Experts of a small language model.
Training: a variant of Adam for the experts, 8719 steps.
Below are experts of layer 6 (counted from 0) of a mixture-of-experts language model. Rows are named router (the router's row for the expert), up (a neuron's input weights, with its number), down (a neuron's output weights, with its number) and show model dimensions 224-255. Each number is 500 + 50 x the weight over its row's rms, rounded and kept within 0 to 999. Numbers have three digits each.
Before each expert's rows: "raises" lists some tokens whose logits its average output raises strongly, later layers aside; "mostly gets" lists some tokens that are sent to it at least half of the time. This comes from a sample of Wikipedia text that the model never trained on.

# expert 6
raises: " are", " may", " |\n", " can", " or", " and"
mostly gets: " century", "–present", " touchdown", " edition", " appointed", "-century"
router:512470470488592492489590554518467558468545472532440502456484423521454455532491436442467495523462
up0:507475451549558486483587594537436494504475494440553461462557542457521457484550493505524550500484
down0:533480585543492499486445529471495533446505515502553424533622519566517472494559518574551516563463
up1:540576485435523526486565520554554556492563454476480543474473526507515500451596446459496550480457
down1:513473505427592525521502512552596544430472487507480568453408407596537514552502447498486442403441
up2:543477602491493542479569515466486575538570537497521524508502528475510514480629426492544495486507
down2:531558528401516458465577454550478512546501503558503522493501501469536495512577360402564517492574
up3:490512474478553495475532523524555472539530565472513542518473472493431469511546462509478576519480
down3:480525452375576481463436480404482506483441463548452522459547510454484523542497446527502547553488
up4:514507508455522542426538579478514505492480471533525462468502505485477586372439435441523552491433
down4:444497433408467473561415411508529415511530520500449604457477465599540506570455526478557557454511
up5:492493494494541516509569487460478436502586573507480539570559533499505454517551577535489614496508
down5:517511448554581511462571546598448403518424470451510487509477410440488480489490551465489461533538
up6:505515485555533566537478474384629537534513582467530478447442531497386588485444504479514387451511
down6:439490566438523493495511474445512538551488476426534498561542533500469501452519450429535507508537
up7:557535484454518511400620465519450443514552427464483510535498509435487550488576453445501537527471
down7:451512413530434474500467399486492499440484406527433591516479493542579486509472535563473540530539
up8:498566484467482561474550493528549613508525490500541467504574536554484504417538408461357514499525
down8:449460464475452535584370477460450440521554556518565538505487463486408582450485429454481531514488
up9:574500408456431601578388466584449567395532447462405517393469568553526569449518586412488530457586
down9:473566455509478467521429459507482492451523529526507539462444619535518543520464484513602589416422
up10:596430499416471515505506532490584583520427527528527462467511499480333558513543529501498489481478
down10:495463493522530491452456574471569493492545552535532531558501558439477623546509483589566462492452
up11:444536451480443588551417608529498477502453456509435468486478462571441532504481551472509523485514
down11:482511485519458573457569533583541484522412595510513509522530485460467473560431507460485544580464
up12:458529462514465531591508486517497435494567463541534463564523505549480416474585521487495561595500
down12:540520466491513573500498471476500424493521535440523481496464510510558441447455472530405526542422
up13:457491506563546485413424437518485542541507504554513477600404393495463510509427547469552558586551
down13:474552474441464498572450505586546460540562582588505528545441458451446493487501511449477532477607
up14:457395583480490468502518536552494543515543450404566551453502498462517416459512465565473532486439
down14:544543428522523459496597503544573400463508467557428473500514476557490521626502579473511512409459
up15:500533559483491400555483558487573482531485421544485495508543565476462387542545441467464582527506
down15:460452520474459508513538499461528456502564522419508509520409506463505520484436577611521418599445
up16:605455482503419478520492575530582513506433467523470479396482499538488392527488485477399459461457
down16:406386535454508501460558414503421447566493539531532574472476491439540522440601522493615562509487
up17:504471481476557542544506524527547504589479490469420496521468515507474588463556489536410494524460
down17:480515515508505417581417424542428510558492534538539526602576433451449521448515477549474508436484
up18:426518538524499493515457515472495487480480565407552567425575451544447490484477462512429447458552
down18:515419445472497557637559533526452503590474529541511432501440432561542400456492464573526398482380
up19:459464370441440529356515487377543576505428453505533595459367447453524598527490532540482465396399
down19:522523559493490442519547429440455458479414355466518442533507486457441391428459400474492472583540
up20:568496474477630570441432459479448493529588467503462498540529521388485563495510500575544501508533
down20:523532489496444552554490497466477586560537548528503483520429528516616464501522623534489497455526
up21:523481478417406552404527414566515541546519459537548481463488498528458449461535532446398561483462
down21:462493459516524531583484532487553543448545434578480495589557420549588487490539535508495531568604
up22:480517474519463560383542492438461553499470451451510510470407531518452447473522504522573537530513
down22:565607504511493455454515482540494453472405510510528509558431550562549532479551493509486553504549
up23:551469494507511477476527525479518570489556511456534535555446459520517396533520583523518592534442
down23:554487536454538513427574536561481444465559399536482470455580530618449514518519560579607430456439
up24:444517559525488453468476511541570591486522495476531576503520483587448513439446492383509476474505
down24:463467501463594547570520462519566564478530556510551532564437542504497516570578513470450467480566
up25:541526487430483507449449453516463494496473595535464546528526481433599482462567483523450468445460
down25:547506540509502546479518446426512579518552624542596472603513429486520558479493579400569477517462
up26:500503491521507470499542530485603493500584517470474533536517535502473391553541543479407510561514
down26:573502538420524499429439541533420454433548497438452502471554554601471426490524532495574427426485
up27:551447417501533481565543569496611530518439490531525403508515486468487397478491451491475600517480
down27:509536603545522587517494571441513570501520441500578458512500402580580521435448506515373524571525

# expert 0
raises: "row", "able", "ids"
mostly gets: "istan", " Chevrolet", " Rico", " Korea", "ić", " Manila"
router:575568554439542503510577555495519503581538490434495491430483510538492541451557523457493493402310
up0:427577530550495489539528471556533520429594459579478557465587559609518436540530398447511505505525
down0:538540535494393431582561512531418462459556461413551494509545514556507478464493489479473471514449
up1:478517437497502578460471443563531434607469522486547518431520378511462512530550491578523644457540
down1:512524497473533534477505471479542489410497573557525524456502539503481499582516537510485508504526
up2:461497458527523520451490518454564624435541491472518558554523557500434595519528496508539427474487
down2:456519526498501466529437468528430624415596527390477497550466571495546471550492466466479422446492
up3:552510501506476495526456498556556550512483493491491488519447498599559491515466435569445516462430
down3:431487550496552480485503429446516527483515432418505534471517385473496508523526545408519417553497
up4:484510548522527464518544522537550474577547509527525500495484532475476490475444412567524564493486
down4:497559518542495484612487489534511526463527598618597478548492501447462553403504498541467465500472
up5:531561500453539510435531535485444538490466405421558491531494452512540450490472563582472483458449
down5:367437478517550567383609516460482554450467457508452516437450513573507432484518490407537489587514
up6:460465446497567469496512482493502555466461456502492546542454508485453568423573466467525572534474
down6:507465419445490473525509480531534511564488369640560480502602491580457561530450514455479499385480
up7:535513494430490442457503487574499541572507427509468452431384470433530562412374581485525504468518
down7:499533507451513575469425456430541536444480529580539443463511449573502445425522462469495406400494
up8:465415471461612443580458614594471481515443513471540497421530514516491381516557528413499528497453
down8:544453486573494562560469601593560483393512623494471509500475504466556510449360492567571543528511
up9:446400510475499450483518508518544451558468510433501545423453516558505491494519492400553494481419
down9:530540453421440394463475548469515470524483529430529484585520496445543461480398586433482511526484
up10:421553554543528518481529542521520557484614437466514498510487509525501432449498491496424504445567
down10:487564473441547532478506429472435468511547462504456484500492594599494493494497494509556491481439
up11:578387566433567507501505519525534570517515424502448502444495512547558506438528450518476536492497
down11:453501496479575423472445362500487463525493436531424561551452428478473548532526456558480501514464
up12:573482495525633483516562555425481459520427564505433568505529484568572560549530425489547499562496
down12:508500490470495422539554512548549519496563532529450459496485493511545485500523547458475584495509
up13:502486553522509479487450562494491513481550538498430600448483446527467573543548416530541503464415
down13:483466559540484534488484503468503526578506503586441450477522488425489555533507580527522496461546
up14:581527463411545456559548536503510538532556607549482505423504442524464471451437576418399543479426
down14:513485485497550457497475593591512498440436498569495462537453487509495551400509424359486486429485
up15:528548454504496522452599570497517473499467484432476455440557499493472547473550527536505572465443
down15:358517408472454456542549539466466472551455539473507521536449450538469581531543562494480507483422
up16:466470470459498436505522483423440572541558590480535502452501531491432534431575503550487455492458
down16:502479489525449383481536583540476485550496499519520485447485529442496455452534535494494571598460
up17:525458458469561572461487477419474534484456552506443530525551576475402494500524464466359511518528
down17:425531447432437602459488474557490478487561491443554487442503588563420493419517486510559546546522
up18:450460457449576480385532563525546508455562565467527444480500464575457487505560485561515499537512
down18:434474492550441551557480518523512533515495521468450616557471464453459446491491535483405512525466
up19:536503462462590461485501508566639565524512471481503466510463464539529396495445520489398613452533
down19:491440532492466400543525538487368468489461496494466485477521510475470485568534413448473488499528
up20:510535427401556522477450613473523432626579474569458464405517514509473517410503479510391478442568
down20:510494477579501499492503553536484463490526552478505557580477555452473552529502453473534447492450
up21:511318424408562559493452520493549513408492514467545480509423452558500460512505522441475514471480
down21:519543524547467532582521511470447532549476499417572561492543506545549548437521514513564477483528
up22:483468464513404446404523538469609482480488556428534468547403593564513466523477436508494446421535
down22:485399513475521510476467469612578421493479516490495496472529590554508424515440612537495647497438
up23:489493476426538519546540565504571585499518435488470578437452461573527498487572516486443496496453
down23:598532509481538465462530591509600527441475477476451561472499502563487463553543496551527529400412
up24:552521510453536564407480524495506433539465505422501486569518468568459497528505422551528479430464
down24:503502481599471481497494546566484591436601507427405605484439579472528519596585471460536515565549
up25:463461544539537412525527422500434592477407420514532475586535435589450400521420500516476418507491
down25:583565501516481558397494499503461559434497484547451487513562444470565363579496599449565514520443
up26:514468486512457589486531450496485527500516493513477474487521514495443490548527482477454461534442
down26:509520463597479522489509472468482508526511578505465426426507508546550512436411527500503567650507
up27:472430497444436515398535535450623512510492586495521450466490536488474497527567456483487502597556
down27:461474513502434499505550454582569432519474529520449479466570444521523475516470552454499576508501

# expert 2
raises: "s", " Rovers", " daughter", " Governor"
mostly gets: " food", " DVD", " Network", " Dream", " crew", "iform"
router:483558563454516548532579565504509515474591489449480512444491506540472448434515486455434513523428
up0:568532423527525448436489645542516529421455502542482477493448533528478531470510421508508568463497
down0:543412526565471537508448540571506597405458604483572547524432480496508480513504482521500551485468
up1:546541427550592436452542429512576526453497441466405585566439481617494426525475520463440478478489
down1:499366538506533543497442543613430467464611465525526443466533514372545476443572496482550486494438
up2:512457457451448592506575471560503465474468518455447491501463415536493446532484524426454440523471
down2:457460471546471510515507391473523461564524480401477588540500539561621478554493523628494543484502
up3:540527433489571578445503531500498487524498442506522462445567439393433512517445466384475507474499
down3:563391445504546448596471428513616528518491506552481521468438532504570492469539499443540488505583
up4:543456533468484438454556451405493527600569539476479496465454519574540531506496576571555552459446
down4:566439485482503446522397384480502441432473552457491408522456432505581542454406547428468561507481
up5:559511538531589478535507458455503508623547448546532706537516472415489529464437468555516597479362
down5:469611548412472455487432467497490571552471511537458416487536493422462479477475505488404543435371
up6:503440521479529534508505498491507549586528461497391527427479508512442474420567537433560578440543
down6:435465501456538555533451557615446500416610477545432526515537539484486506509459545468502537539512
up7:538484440491515552503564547509499599468449427576480520432494505537427460494494471513387547468498
down7:494456514408472516568491613540594544422513450516444510426494508480471447502567432560553530440437
up8:558495517519518497504579462500518538466570503492524517522410420595461516485513511415499445492474
down8:527488448403480475551492500476463503536505560450631557490456485676540504477460500578471471508425
up9:637503448458435506516529502591530503468541462494484564448454515444534407492546504576540508479485
down9:457524524514461570409457575499568542489496515470562573490464438464466527562489540461484562530503
up10:504461525522523523534531544484473600467464510456443484492491516426543468451546386550427620504366
down10:492501527440399519560571607534461556504492590611467448452563518561525517505477476518459581491415
up11:489439486435447504489421495457524485592485548487469500366481543632566547493512441589429506523436
down11:631512489547559479510490499554500470460564504459490509556444403461582460460484634510531481497551
up12:531548517574599512453477536478552505445505522478441481461538502459474552478563469517586448393485
down12:504436478475453510539510477520479499459607541466518557571407505582476402527511456521468494523538
up13:514517478392537481499515469507531534415523485572431486447496547517451440521536515484509537496511
down13:474479554552537504490498522491633512548622568538498409482471466530562470433569552518508480653557
up14:506423439512496490454477543486503442480580510444431557465462432454517441426546500549520439555509
down14:506509547404509492458487481425506499587509530594462504488602505434444462477501494579578609379449
up15:487527622415464448475475469563510502623539478544548442451474501539465515453556515512526519394465
down15:472506468519497464527380553440493501513490506417578481568488569580495417436550446552397468506434
up16:530481478523496441472551519582456510432433541451473414460480510557584470411474390506537446551467
down16:499521496581593522458494545418481606503417501492525446434485536510578516509450561533477473468461
up17:551561446493513524554537447563619566494515423522445540460427464522465499476519400479449547395481
down17:457510470420480506551587485457561514525525450483530523464454488525428483500529412486440462490398
up18:451577478578541590543527537547568547373559499578461510455445441531493474539529532427477525460548
down18:515609487477468475522426384423524547627559454385505567490502546493495461512470522504534492637479
up19:549472550414480534562485516491557514520557538459449486513476561589457444517663479457459514441448
down19:453511481492391477490559479417493491549472512511515501548564565474485566423487547544562518603530
up20:519417573529512492492528470422445546526507473485450569536517518566539494553544475452571484499548
down20:503506465595522476508509516478583474461455544475423422542545467385522492465520397526509562481483
up21:609515498492536425428478520483500520422518456484523499519518507531496508462514496473435511524488
down21:617514512506446502566414487489437487554406415596565461484541506508487519494469505531480595451501
up22:497474523452517560544462487588480441612482540547447470506550526425487538436513428501469531425441
down22:560514423572558396553567513513521501517490451470430408543499520519526446456489531501469521456519
up23:574558538484530544452508587554554597486482465476445550443476451576472473444518501473470519472480
down23:467523404473436535567486481499604444529542472513470473413507490427481486523525518445474491470483
up24:572466501517465565521442554614507480462441592520544424524556518511487490464444516423549510443536
down24:548473501545540565539554538523525561482503561494396491568550508557460581457519472500522470453518
up25:461547469497529492423593503548611436421440451478422455429446572614508471531583450423463464527524
down25:465554469532471480516499439553347500515513485531461523464591435522562490466561474493487569474573
up26:499492491440550553495608568496499493530456452456523523446517447495515451515472461480464458540542
down26:510468529519544484480439494560510526540534483531448493539451628559616537505475492530576506493521
up27:486528517405509520446471528448512455513479489508567438513458522508476548527456431583439448524549
down27:460450560454516500501467448481500467506486558550499523581515558549514537531642395478524546510452